{
  "d_expert": 32,
  "lr_router": 0.000958,
  "norm_eps": 1e-05,
  "init_std_down": 0.0,
  "schedule": "wsd"
}
Below are experts of layer 8 (counted from 0) of a mixture-of-experts language model. Rows are named gate (a neuron's input weights, with its number), up (a neuron's input weights, with its number), down (a neuron's output weights, with its number) and show model dimensions 80-159. Each number is 128 + 24 x the weight over its row's rms, rounded and kept within 0 to 255. Numbers have three digits each.
Before each expert's rows: a language model's description of what the expert responds to; "raises" lists some tokens whose logits its average output raises strongly, later layers aside. This comes from a sample of Wikipedia text that the model never trained on.

# expert 17
Digits in sports and election tables, infobox or heading labels, and nouns like team, career, season, album, Company type.
raises: " of", " and", ";", ",", " |", "."
gate0:134095103079115124095158166137107072148142119107143114119122128091105126161105088142082111118143093125104104155137122135138135116115169162115086130094163128098152132111126123108094129152137118110151154112152076139100083150126173084124114142
up0:168140086106152107114130145118091136130119140105090101107115123117145106096119130133137125091134142105154148154136157087109145124178149098132127085156145103127127100175135195125133139102104120141155131125116125088164120113103131186145136159
down0:119135161117082126119178168175146133134125108098119146109156132135108104110118133117147097071156072123141150133113126078160140118105117129088099157089126133129138153168188138141164144114101103140107110135139077143138134160118147134157148177
gate1:119151162122123126110154131118126151131144127148129133124128111127096118171059182129139113098132130145154100161107093095142136128140135116118144124155129136195106133154150137129131182113098125130114126150125100140100117127105098145141118166
up1:146104120122126146101121123140178119133128100110123141130060118143136114127163101148133161121112119127137091132089128122129103091173109136126132134116118119170100113169104115112140110094129111143097132145125108141068116121089131144139167131
down1:121111125141141133118126110129103176185090128130158073118126103149079110110120096115141101116136110111148157123130131105109138178154168138118145095162154119118139081160144139131163151130119147131119134137147138116123131103120094143120119158
gate2:116107143105080090145135104147155136146129143146130127110101146143135160137091161143140102159140099106105131136145103081125139129092129165087112138115101140119160147125137098153098152085142153157158163161091126162120109141119112180146137152
up2:092099140102100154126111073113114123089158113104131108118074130197158129146170133141131108114135151134086114140102142109134048170146128093135105145142135157147121133134157124103097074150136126140139097138147140129159137093108137118130162118
down2:114146164118106120145134131128079089116148108091107179127163154131119151160164148156133139156110122153148118133123122159171137127150094098111117131167187162128130125178121091143117082103122105113111170127125126122135138100160097139126087202
gate3:141140114105121120119145161121123145168093143141151165134114109130096129114100158191144139126146125144125127128075112074095108100104156153164123130145094097145141122156115128149124123083149148107165164085115104114116085148143129135112099119
up3:089126139113126097124120116121090106106146153117151141132102100145114172126152134106190130132125130109168148118139091162132114137168158156126143129094150197132148162105143127128098095130118111136114111102083147137129122170117124111156096129
down3:099126104123135105144117135085132128117157179100105125123157096144143173135131106115126110110129140145159152132130160117164147141124129157120173156111116096126113157100153108058141180098127114152164158129102155120157116137122142110126110112
gate4:133132160108143157115171069151120133167135146114153114111146138173101146123147156126126115094136166135156123133166107131127104089092146131087155141160108110091129177138149143129121162139092121158165127147156093147143121142114120129151072126
up4:129140122189104129124124141128128108155093148132135154114128124115145138117129142090135155111097143153113126116104157103115068124169143182113130142147114122126134115124117120091116117149134130115159125104122161148126127139128161090144121066
down4:145125132137139127143133135162132141117146155122131098119145134116136102120170121107144145138124115155117129129141116094145129136152134110095129101173145127112069142136138098089103139154120126144147094108094125146127157079105145085130064153
gate5:181122155126141072140150151147134083138125089149143108136157116162098177132107090142129126110102106183124132089113181109154157129107129135130101126104159122090143131117117122138133119124098151141123167166125128100169159179111132114173127111
up5:149108138096104128117179101155131155113104177187145137129166116084137148107125107115114178138113103132083114120132160108127123146113131144150128152126131106183102149137105150146123140116121112098137121100135095175159095104090102104115123107
down5:134190148142127122126150142109117100130139135113105109120127122095107170168163095144098097137111142145169144093146151144121139055147104118097140135147123133153100162127064154112147104159158083135111159109120097172110142136083150107132127109
gate6:120154132120124121088114125143112123116143137131112122126153121115138146148163086125126123139164087135155120141135136162075115154127132132128142096141152118180156143135106138148094139122146108110164174111128169139125112134056135105137166098
up6:130104147121141110131134152125101158110103178148145139177146138147123104117083118125162136137119130131124171147104164161140113147120187177072113127126142139103143191153103131120127171091097140141126133124114134087152132177134138077130108147
down6:095133137117144122124098160127096158118148099123116145115098131143086107160105122133105138163108140127099116114170121092069126111128120119118102133077098115136139121161117148130121140162064090126110079155142123126107088139114179135132123121
gate7:109134119125145080132121140116123139156109158151154145159089099121147152116136137135119145116127156132151140132126117122097135132111149119166096116148159120146135116139162099164159154135120176151134130107121133107080090207132122099116140137
up7:182122156151132127111098153092098119168072136119140147120168133113127127113107131116137077115121100099107112121136101131137114151125158128143144150157143128162155094139127171136079136066132124120137141117127155121154123138124141148124150166
down7:145145129144125170139133136132121161145155143135134135120142119074058141056139124167085098116123155130113106118100128099130152113097157106141131100141114123141090082127095173174143106124149127164153107126152115101126117145127155124076153127

# expert 19
Early pieces of split words and name starts, such as ri in Retrieved, ili in Ciliation, St, San, Mon, comp.
raises: "ic", "is", "ut", "utt", "if", "it"
gate0:178121072127114138161101101110130148126110115113145113114096094179132145080129126141160151114124121159132116136113178118121180134101150130116129154141107098125163166111082128178133166147116062156150095106140109128114145133112116103125151144
up0:097142162132153143179138148175141164143126122146161113132134135114122140118111135118105106165097147116166095168096119148126130126135128093152139150123115112172112161160102135126172095117128122158164125090084129094131147140129138118115124116
down0:135127155122111119172118165157100141131094105132122107161148175141117111132165161141174127150109129142131121126185110096116133097108129110129163102145092168130145149158134109106143147161100106118087154112121158125116099140103110132170097177
gate1:152119109154153124098148133161093126148165133167113107100105125112175119071101157137132117125166122160099178107106124143140141131119141083102106116123139212139143093148091134117133116125137120117131108142152175074115110144129150116141104137
up1:118085165156151130121127124120109121112119140121169118133113111101138128143121080114139089106137121124093126128137109116137189137141157128124105093130101101157116139117106159153135165078071118138124122114137109129131133154115075094115071141
down1:107138107144102133130091126150136140162124132095144154118134096146113155122115093107126145113084155116116171152132151151119132122188144161162129128135114097117130140130093120170109115120097147164095147129128133098142112128082141104090127096
gate2:087124108159106141119127163104151170151110149138127102144141120141112135146084116094121109095163127135130158129141130167136118159146138123189095138123157152168121124188141138131118131178118166124126101145100178088132130150092172118094107144
up2:073143098134097121126117117067121085138097131091104129132169122166138138131098110097132150105106122154112142132148155146086174118153147117116171111158125078110102147179102075147146099133114137126107140158119124142146107094128106147150081116
down2:114182121103151103122137175133093159145092143142121105107151100135116141153127105116111096114121137099078118096163093117156131097141121097130076143148130168100127123144172153162137157112104139112126120130114136105139119121128197092128088144
gate3:125134124128110142162109148109116132138117117200157112131172133146122127124135114090122075132197119119123187104111124112111127141127131074137131119134121102171176129149160084133159154121174111172155135156124118101134134128153111108124152131
up3:111116140122113127105126127130157172109116116139140157126106112098101084100121183116123150119160101167116105150135100104115113075117123136095110122141078114144154118144118130132161069202096130131111138093204094140123132142165135104156140132
down3:135103147118138122131098144103136126141153103158136117115111116119126103157125136089155154126119187193094134133163127138168103129150104108106078110117123134078172150163089147111111110083167151112114120132105156149107096164178100167179155136
gate4:139093105159118155096157103095111106134099134138120109138106131155106121130158169106155132119146132145144139050133111142125100131096084128109128136146132163140154119127130153118124131153131073120076151148113118154169115111146154129118135146
up4:121165153141119112131161126139123132150104122138137149160107118115154139114098125137084155089136133105068150143139190187117110130168164113155111065108142127140143116129096088107148158145079126161131099126143136102141140084143141155119115130
down4:138111123112169148095138120144149145132128133123100170111135156109130109142187156115126122156110156145160127168140176137159170118112128147144136099138115168178118106127116164120112074143127136147140145100163179143131127117152099125090146121
gate5:087136141154104124132115130167076133141130113157101168102130118161107149133172107135109149111163131104114155164122129105118149162114091133115120184126120131139073131153126131127066159136114096146141130111159127096074126139149118126114168124
up5:106162129127164096124141148102126107142094128098119115132078114111101131113122125175137152185106090127121134100126112126163155131069148145093113088140128093075155106110159121132163126104139109095071129136107153179103154125078119081143107149
down5:130128117115118087086131126139101122134148129095158136096124105114152107134116102151094093114109146107143172123132172127144119109121131137084147077117157143139132143140091106164134151157146137160154172119132145130127116126094106107095081123
gate6:129130096094116162122143121128145138172131140127129129149128099099082113095159096177153165143156130160136129103112147081134101175121115144105146167143091160100171107145087124101133153123141083114121142128085154088106133093113123147117107129
up6:091119152121114080103098145117148110144171118094161158128120110135089164125079097081095128126129174119135109146123074127135111135158092123122183123128102162096133147079151142119086119145104125135140113144121139131143164126144175100169119128
down6:144136103128103143133113070133146100149078133114139121158113132086163167100140115136134131109139119181106099161109130152089131140126126140133158098105119131077125125144083130182154116103154091128145114125122121146123115152148097117074124135
gate7:130126101108150135132108129117130133112124146103154159082160119108143119182085124106131125109148147169114129113125103083145162142107148188138138143146132159101114088164150157164167172085162121121143141123119135117098071128159111136127113113
up7:123105114091105160136124098136117094111142164138130152121085121147118130122120150129112108106128094070116120139094118116126099111148149134141139125166147176117129119134151114143193057158142110126119096179143132116150164165150112147110131136
down7:122147103136113105140138140104148087125131099089126156140129131153128079110166132114112135091196157117156102065117113168143119114110131148154105148128139129097144125127148115126102085140115120112087160175110128120153114141125149196115100114

# expert 31
Nouns and pronouns following the, a, or possessives, like single, children, Security, and possessive pronouns its, their, his.
raises: " |", ",", "."
gate0:141120129115170144107180102110150141145088073142102174142112143127178135132110126120149101129117163113115154085105127117153141107082144099141122135181128146068148107132131129085160172107103142156120109141140111087111153104111136151099128083
up0:139112106130087110134119174113142115121149117113139123145107170136171131137136129132080132136113123132079101116110195085103140100142124139110156143125123145122146156135104086114120119113130161120165114116114121138104095127134133158094152167
down0:139161130130126118107130151191112123128125103132099141147127114096147124141096151121183112168110116114142099121128129115118118127150173063141119181116158134107120109149166144124079144127118120091107143135144155125133128108151137083121069117
gate1:168166104108157124119124115121098142150142212149120151115151114125084113121117149101142125136149129152081174116112139098156134135123109138110152131134112115143099114133098102175166129173147132115121118148128111129120116132153141178117129126
up1:176132114101122112109163141130142123141104108147123134106125100157136132110171127141162171105111146114158154107175116124134170120142132141134128146132104101070144133194142139138107177137151142175130087152160111119089129139148100165089148083
down1:166095146095141132149110121134155112120161162141140154093149089112119111079127121118121123101142140115110083125122155114128113162146169131155141097136120133105085152088136126140114113227120118088133156136115170104120143069061152140116138119
gate2:151133131136124097099103140156157142130098118138134170174151135127148125133181141118128122096132092192119084148107118153099181097153129105103097126140146135116143132152118139137157168101094102139110114135139149139132132138145099145067095085
up2:090166152103162118138106169141136111123114147124106170046100165136081091141111104142130154156121102153133130102135087130113115132142155121075116098110146124130114152104112114113100132152131104153098096140123098117161149166119093126136145139
down2:129107167126126119099139111112172133131141078129124084159105132127145101126112149109172113125150111057100152119169128144169096144106129162087172114116091146154135112145147095130139116125127146104129143139132130137090110137182160156138073112
gate3:119165100155131142109116132140128118148155128137151129119112112177149174134168172146164145128130142161088128125128118126150105116136068097098145121114150111124133087128152102186136143117124139184133122114122122100132098169149131120081114128
up3:161071156103105125106095110130097131126159114132112156128103169124154129099122128150077118157129123138154169154072168114159135119155123122162128179152127104143140148154162138138138109118148119100089080094125097135118130120134119136154130114
down3:134061072152137082107105150103182137119100123132121115137129147135138158111104136134094106100118111142127092165153131131109161156098137149106156127140097154119126119122135119140143158077143135108113112120152178163128129147169151131118141132
gate4:113126146048094097163102112163091115130158144151168121150112071092069114116082124176116092141120176182125161091107126131122135125130127134123116116115120126125132137120169139158117148117075145102108157125126111091154129128173123106121101133
up4:087102152156141140093099100123104145080117147111142125113110091076098156107163109115146116154130114153076122132127150132124136150130115128129124165152156090133135118111101159122123174130156127130142174108132114126128076145135112122120120115
down4:109137133142062111105137145146120138130136106159131155136138134156154163121142110168171089096146172118158118126119135105129126165121094148122152101169092177164128174152164096108110087144101109116126134148108163147090125130127141146137131187
gate5:114127078134130119133110107100136144140170119136118125128152131094105165168176106144146148177126127124100127134163126115128116110121180129135147174107165119117117113149149127131163158119128092137112120168173122096185115176128137107098082100
up5:129128141126150141128153110156103107080127138108181130127078160135117113129157160107104125149133075155166121130118197150126109107134121167141119151136114122142150103145128106140120105102159131138106103147130139123087088111142158156108152102
down5:164112107173130115147119144075153148157120146119114105117109147135147126151144142125196129132143076112132133141135129128107189187113109146103110130133100131158109128084119142116117132081155115125126153105144162165117138147154146131114139139
gate6:096132132124109187147145163160084136140183154121094111127095112091088131162133139134174101110133109141122142111102187097124170146123094173144102151140131131124126123105088153124098136113138142151082131129143113130124141145188119107078164143
up6:157164120110059087122127104155121146122091116157179156125114127165132116106126134142139065121129119085130114154165116126168146128098101126115143130125111155128166149145144111135118151068143137121092145116096145113137157137144186088119180152
down6:167100118156140116108113118126163146102142080148113108124113105108092105141109181118141138130138091133136144125125185146151142112124151163108156134134086143126169128090144112137126196113114119090096122116112113127099127116132134152094112100
gate7:138141112097110112151167096116093101146126119176131136149098117115135127134173144095149141124114165167076109103144107094125118089105168099088115124109160117142158121131124106159104186121117158139133077126092113124137137131100093131154120131
up7:141111142145125128138124097102114124171126107158169140131157132130135098142138159175179110134157152135069166128134105099139114097061165111140115139157142165153157146156124116160121123146109165131100103095115136113144118102126168105131131169
down7:129152129140153082138096117117152097126145142067072141142164119119149095140128096135095161119128158149140144107117157113149118119130119133134157121137102127161167165115119138113107134173131121102114087121095095143142174129120127118108159105

# expert 6
Prepositions and articles before place or organization names, like of, in, within, the, and name pieces such as United, South, Natal.
raises: " Kansas", " New", " California"
gate0:105132123141105185123142061131162140171148115139138120154131128139139120098158164168139109173116133143117138133120117098106148156133173142066162153169163154165070123135147197134128116105117121152117122170145159108095136099104079119090160119
up0:152158158107119105118142116150135134085104138118125172138187105123076147093125106073105121147114076145114150138093116127126193161133121131100073114121113148113087129153139089165167177144135130133160141110137135144139136135131103114154121083
down0:149121123120113166105129117138143141138138172129136114104120102169127129114137076127097125097126109118161160097098106116154141131101161138156100108095152146163062150138142125152109116155101132169136124127091119111118094144092165137138108099
gate1:111138100138098135120169119147120152151074136120174158107112115119155159097129147099133112148111152143146118136116129122134137144125136115141099125151107159157131140138099120110116118134087177145105107113147158123119122143120159128113138162
up1:142128130127157130115117099140153179149151143151145109128143122149164131125121107102125145145124093155129137101165102138109121113137088171129103127150133126101094121104125139147150127149121120123132148117120180084156155136094119151102138119
down1:141107121089117154151137146175132100123103140151145131116128153114099105088087186134137123120120149117089052127145087139109125084086128132156108152121133155139117105089121137125135166102097115120153114082153102138099104122175118144089153157
gate2:096149134150133119131117133153120185129117112118118102144131133164095088161120075093143119158095119143147132141104118152114094139109160100152096127173148131112106066089160086129113107119134113140078137144127127146127113135109109120092114126
up2:109111118084121122148160149103158149133105144104055103130125133121105145114172125113108122139171114141153181123127089101099114162092151128135143136093140172115105118107145127134119192082124094134120135161138126123108155151157092170114105112
down2:108143109128125087142112097159144123123132110157127089135154108135143123132125146128157117139147108108099186136081091183094163176157126155121138139127149150125124135153096138172130180157160124108138121146114114091148135154110142122097141168
gate3:111107134101103119129126147143078136097161118137125141134086118153100132137125127135131113091134160129169141117093129131078157107133161162106125146128149188152089119126127102156139159185111116153079118140114123119110125138106133122114121147
up3:150116140121142114143083193153070153132111119153127164123151142105111107119081142138103121129109108149106102137148164130097147123130160141132141125137127119150143121145146144135101126072197120104134107128152130120169134133108144159115174073
down3:143120143076134090158113117130112081105167117111107115127112135090151119121101147129125160126152147114151136116148114111136086170131120136154108122125165154138124127125111118107158097014167178155140137158139118124149146118168085128144120094
gate4:167136142157115084144131137141079120121111149137114142101122129152133143123093119130125114133127142111104124184123110145099112149059149128110180146132084135156094104174123150135092141140122157127117136142118113145153112148134140114116165141
up4:141118156109131150129143122122110170131120110120146082172136112086122125106166093128109143146118142136108136107133095095092159146149116147145113117115139160103137092095083101116131098100090097128165086132126158155146166159162139109135127102
down4:129100152087135136111110123117144095128131118116194086107134123114125149103123143142180149139089085105137116157118106129166152145148134128102095121130109121067140110148072100114092156126115102102129177152106094123123111085090151137104127077
gate5:125120083140129117145088073123185128132149132121115136117158130182119168116141167124151165135087105118108156163118103148130132119135135103139107139138149130138107122119160134115144112119110091161131116095131121191073089128073111098127144132
up5:125141122112116108117131115141133125120118141150160139137138080117158071109159126129156139109158136123171150163107121122167154120158168124094138120135127107124144118112176130130101182122138133134147162123165122132134149132103103172109114129
down5:133140121144169140124183131117147142130155123143171147128131134114162162176109130119176162143117155105092139152142115147120155176172117137112130093093124130129149117106162103119108139140145136128139108137181154135086119118109162158098109117
gate6:103128109153109144184124125117108123130106173111141150072131156169121128093130108135143136148182140144109149180140110126151086138108117112064139135118197150115092126142124134118113146137115133119088149140145144156132096131114109140081113129
up6:122153094116157132145092080124131117154089149125126080154116133093099132123153159122131144097139134118111124109135157139157122172157169115102100109133122129139130052159109177132126134116111099099091137134099122115140097126111113132136114120
down6:085123142113137138072166141121134142082122119138128130143115158119140117111096089111110126089107128179125156136114111151158113135122127135167149130118113098129119115114121123112181125140126072151137113155138147157091124117196132133142129104
gate7:155092103100110177129129088114103138081129172129138131123138144113159138179104141155147118145100137081155142136076143142103145140160102108111123136139108152150110092164143137142096145133079111184151133191132102114141133120138132151135166116
up7:153084114166152130115124144133172161093113154136155147120131167111150117111083135127118127134120138132151136123121081116158091097150164120151088155163120156161080164076126120106190162112126127123129084196125151130128130147116141097137147118
down7:126188088112148089153167123092147115105129131109129190142116115137158146073138092121129126129136128117150103114118129112130066099104094092129146129103156133150110109123131183122181165142129127131129133183145148143112119130119139128144142122

# expert 3
Word-internal pieces and common words in running prose, such as or, and, could, often, backhand, uprooted; also digits inside numbers.
raises: "us", "am", "im"
gate0:105118125114143092104136149152099133142089139176130128147114110147098131139099169081167118092163120133131145166150085095103157113123099133131139114179129124100072139092095165146140131116128153159132128162122135159111129152101079144073116123
up0:087139120116150141163160141094150081114126134106151128122114104171108099124155135121102122121125174136113146143131121072121132190124112133118112152117130115152118108130091180107127136125111141086116131151113133088136140155159117128076102107
down0:091082107163169162138130140123147137135156157177104141171134095096115120097124106143111111131126146114139159122111122103121159151128110134137136084144128135111157095105110162150139138155185112107132106118173116143112153142039126162087124122
gate1:185084146114103139087146132170121137146172104163154096123134135120164144050114138128163111120150098095151107127111145113080125126153144115128088134109153127120153164106123180121122143128134089124147135138124127098110112145144148112140124107
up1:176143117098143130112130106138129122128139132183084173110122140179120100133154134141124107127179139104126101139139098132156148089111121126155142111054128144115088165122133145143154103156153102108132117134129129113129129095176065111175090130
down1:141121132158142120112116083174156110107096126132122150157129120117099122136134113153133132151099134082137100179116134120113122110153174162159123113132134127087128161138127129130107129175142130106145079155143103092113073119085093144112152133
gate2:130135165077137155153079101126126152151098172118131168110128182133096106103142101114132180175131118160103165130173139081163142141123126099129173166146091123120107098139142144119145163145141123151098144135144105121167122142111161141088144128
up2:141185146138124121096120125127132125089155169136130133111131125127179152143091156147132151157101128154158128140100166143124169187175134139131141139110102127167060147153165127103123137124108104121131136089163127132164120147155140158145126147
down2:118087157109094132153147159159123176132103155134090150139132136129137145150138092126085143067155097135151139146110088116108133154114095081140132147165092143132145147155126147109145136092134151115114147116098152075114106107081123082140123097
gate3:105173115140122103167114105146121120134141151120113136115108133150148135130138133093154142129133105138118071131170119119150130141142147112128128198172092126141101130129143138150157166112121154140124135178147145174119173173153154120122153161
up3:131182123133115122103121069126150098088088164096159125124186118122092147125113136105079154114152116109135100138145128161128139130157128120131142126165111121131114136134126126109093117101132122146125107136168134148135108124152151116171129168
down3:131142149193128096118124097130130139154153096164137113130088191120135111138147099111168111092133108092128124132137117066121126130120097081118154112156103135119144173146120143127118173149111098092103135142120125099103150102057105094119123117
gate4:113139116123091101138112149131130151161095095179159137098108095165136159102111151119128135102148169129130105143099141111126148106137116125133124170154133104154105135135118166091147124139118147100156134139138113133089152132137154117142122155
up4:134095127144157103121124124096086107123081094122134135108097163128098134111125147100099131122154060124122141133112125159087145120130112120148115113117170159124140121116113090156092120173111138135148130112117109134139154127137148162078081150
down4:127167084141135114143134094104111141136142133116121115085111156132187120126163129146129135094089134092062096126127153122147171123133122108152097131123169115121124134143104126132156169094096130130143166130148147126130096121130103134127137120
gate5:119109122096135154146143106119156159118118152101125119107085085162147154078137133143161145136143157111114091115114099092149141092141128108128154188123154157135133126179118153111144166095159129149143118164121129146116159158086183171154177109
up5:139110115163138157113115097121153128128152120169129158160124131167141127063076141123166162170105163097149149117101155147115141138137113146116125112133124115144104074163125120114124114127125115095112152154129137144133136137111126135133139120
down5:174124149106123130139126127179092100097146141136157116100133125094117178133117152143133160137082143181122135139148144116113086088116128087148131125123143127103117101134156103144139087109131162101136155146082095130093082135177098097116119138
gate6:092139114151125137160147088131120097126137124096130137180121113122134132117092156114126110113173100106156115129132143135148143170172130107114145153116103112118136113108149118146161151132167082152104111094134149107135101159118128082093109155
up6:123170115162123109131103086131151141131152155127132103134126116121086175132142122156160107098131145156112118131142135107116116137154133137133138120109141098107119124116126087080142122132152146133165187139129107133108139125130078152143084107
down6:157158137083109102127128110162100152093127168151127148098141085144124151106137101116172120130138129135116094121114100123121114141112131141130099108109160100130131133135053139099116079100121140091124117127093180131145162115099109143130155123
gate7:095103114112139097118163109130123109162149139191148129147097117120073134081062124183165127155137143101121136138114126184144160132126124118091103106137121079125173112119076110090115104128103116108125098142124135140143119065122155121088119133
up7:144123111156114114132098170141162119154099144141143138118099128092086159160112087121133118083150169145154110102150176086161131110130126158121152135166117123145145133126117123128138104130137125176102129145093107075148122146119059127163124116
down7:097127148130169181090169125127104153138114086126135106170131137137135144098153113111126098129136121089097109119134126096100111115134099080120101162112153104124129139162175118123137165125127145108133178154119119129153171149122138072116116104

# expert 11
Noun-final suffixes and institution or time nouns followed by of or a comma, such as -ation, School, University, years, %, police.
raises: ".", " –", " and", ",", " |", " of"
gate4:138121106119110129096109124136124119164119108161127095125085149174137099141158115131101071162092122121127134105159111128144120133128111083140095104115124102145104158126113129136142152116133133126125102130111120108087102146162140115178158185
up4:118091086130178084128163134142136132103110161152137133109124093144132103138121144141114138105160157062129093145093168122125133125090142121174100151135071125130119133088100162105160115124169155138137113128166134159125115123094122148117103122
down4:120122078167107109118129119144104128129094147142112084132153162131122156125131141140135119114116117095145142151093122160156111112163126156110126113147113144099126132131145094145123140098153090128181120138128101114140084164058111123147122100
gate5:124083102129082158152130148117142134131181113120117121114109170129126138160136142192150118100113118108116169146096110134145127136122140137171152163150127107171112109138114144109124165111119113111162124116099087144147118140188112132112128100
up5:084137109114115081118096100097091133112087164121142135144104077149125117114119109136121180135107090136115134119112118089103106094109139089137134113132108153122126108149138124132107120117120122136153100163172117104138113108115102183085134118
down5:151136131121151100143124100129160119143116123122104125124107131168151159132101140092178175132135123122104166106128158136120148103111168125155142121129097103129153108155092095137108106053097129154106114185105103135105152141127127104115151098
gate6:127124138106142135097152136172164148105137121087169158117081149129094108106117166117136126116143099147123140141125122123161145133101151120113104135099161167149116162163073125119088149072137113137112139082146103097137096092135139102109110119
up6:128169150111143154163132110102085089170148103146089132144112098187121154139188108107082152128115127148146101123130098142120120132147147119116108111135156161122152112121168080117145115128087137186106086119092082099161063136138129133124135151
down6:152079121126148128101133113076142163105132101121095154142122122127116100111111133126090087174134160093141122132135100110119140119132112117106192116098128142112125111106135166183108161101106150091118152117127145108114159157091142123149091111
gate7:112099135148126129142095110142133153160122100102097102101153123107123136153124125115122154132073115097105130087107138101118136159114179153148110120102153088122130147130147109141154129127115094111108134132095121190103106103062135122132137122
up7:091100138110157146140112150107104140174117143101102143169178117095138126127120137117100152137128146135127072121149109112117118125123226129163138093099167123176145140131122136107137164132134096126128089095122108128129120123111160122089130154
down7:154121166109160101128107141109131160148182108122123119150137095115104090112147188131142161120167175147130074126131168120102096090143178127113097108109120138120118090160165088121158139093110146126117138134140133133143143124112157129117126114
gate8:145104143132144116156123125127131137131129129101104155109135130110147145128140116113105109107135118144150124132125083128116153083150176120128158095125152142118111108131144219114112135110166178167127106132128124129133110142118159214095104132
up8:126134147163164150117153117149122148123135129107144113177163169094162131129186138133154123124107147129125159156123136128125165167150167131156160095094083097145116144168117151157133114124124136155141153158106166093140138133107128111153128141
down8:160106140125136118131134142121128105122088158095152149143172123094131162135108119116092099104127147195130136122084114142107174121143160145169106124144126108139093115122115154149132088143155159142128142099160142148137100122100081137166151063
gate9:125114112103073081162130148142134104161161093115106137131155152162166110096116126131110124128178115147144106136117170148093130129149169121085158108104131077130141124127151111126174117123105142109123177159139191139145105157158139087140109107
up9:131117127127071155146111125112083137095123091139088137127124140165100138120107087151154090151125136150130133130138143145149136106103108103115168101131123131080140119100147164160103116152099138094109108114126175107148137086180112121140110115
down9:108169184124125152132122160161135118115120164130137126116129126112140119180142139135129117146116142132095093095165122109167124108137139078132140128114118115097081181128111154111107107119127140129109123119127092129150106136111095044106082126
gate10:117152079161116106118104144150087097124125153125152114125140109180131096169125137133121098123118104172157133143141119122132173113123136114145120144160134121158121177151133132116166146072117121144156078131150136125095144143141085113145132114
up10:106138141149113107128118155117141167174160080173159142123112185128170105112121136171168132131105143152122100125123162158131118149120122138072097130151140122127131148171127094143144135128113151181146112120128073152155110146097136099091101149
down10:124128121155120113120129117117091161133177103108121120092130138155108112183102119112148150122092132135138123115189152115114090094133144109103137136085107138106152112163127115144126108101101183076138145158126139117107155133190147126135093146
gate11:123099174088132169128112148146125133146130081172139099151147119156123105080108127124110120163138150134146096124142124129135191081131102122139085122124175125147118125104130096154155120101147147114167100137128143138144136138119116065128142168
up11:128112122131114114156124194118149111131144148139153107121099132182139119150070124127140155166142134135139109131142149161140077118125174133107150143131154156120141130118127101121127132134158139075133119084168112130123131189142137146158117129
down11:113116124140144153119113109174134096100134143121154144079147126185145137117137136122104099116111144127145136106121129171124124106103120102144122126121134129116114103146077144112079109164138157188141127107101124132142128141104120144139139120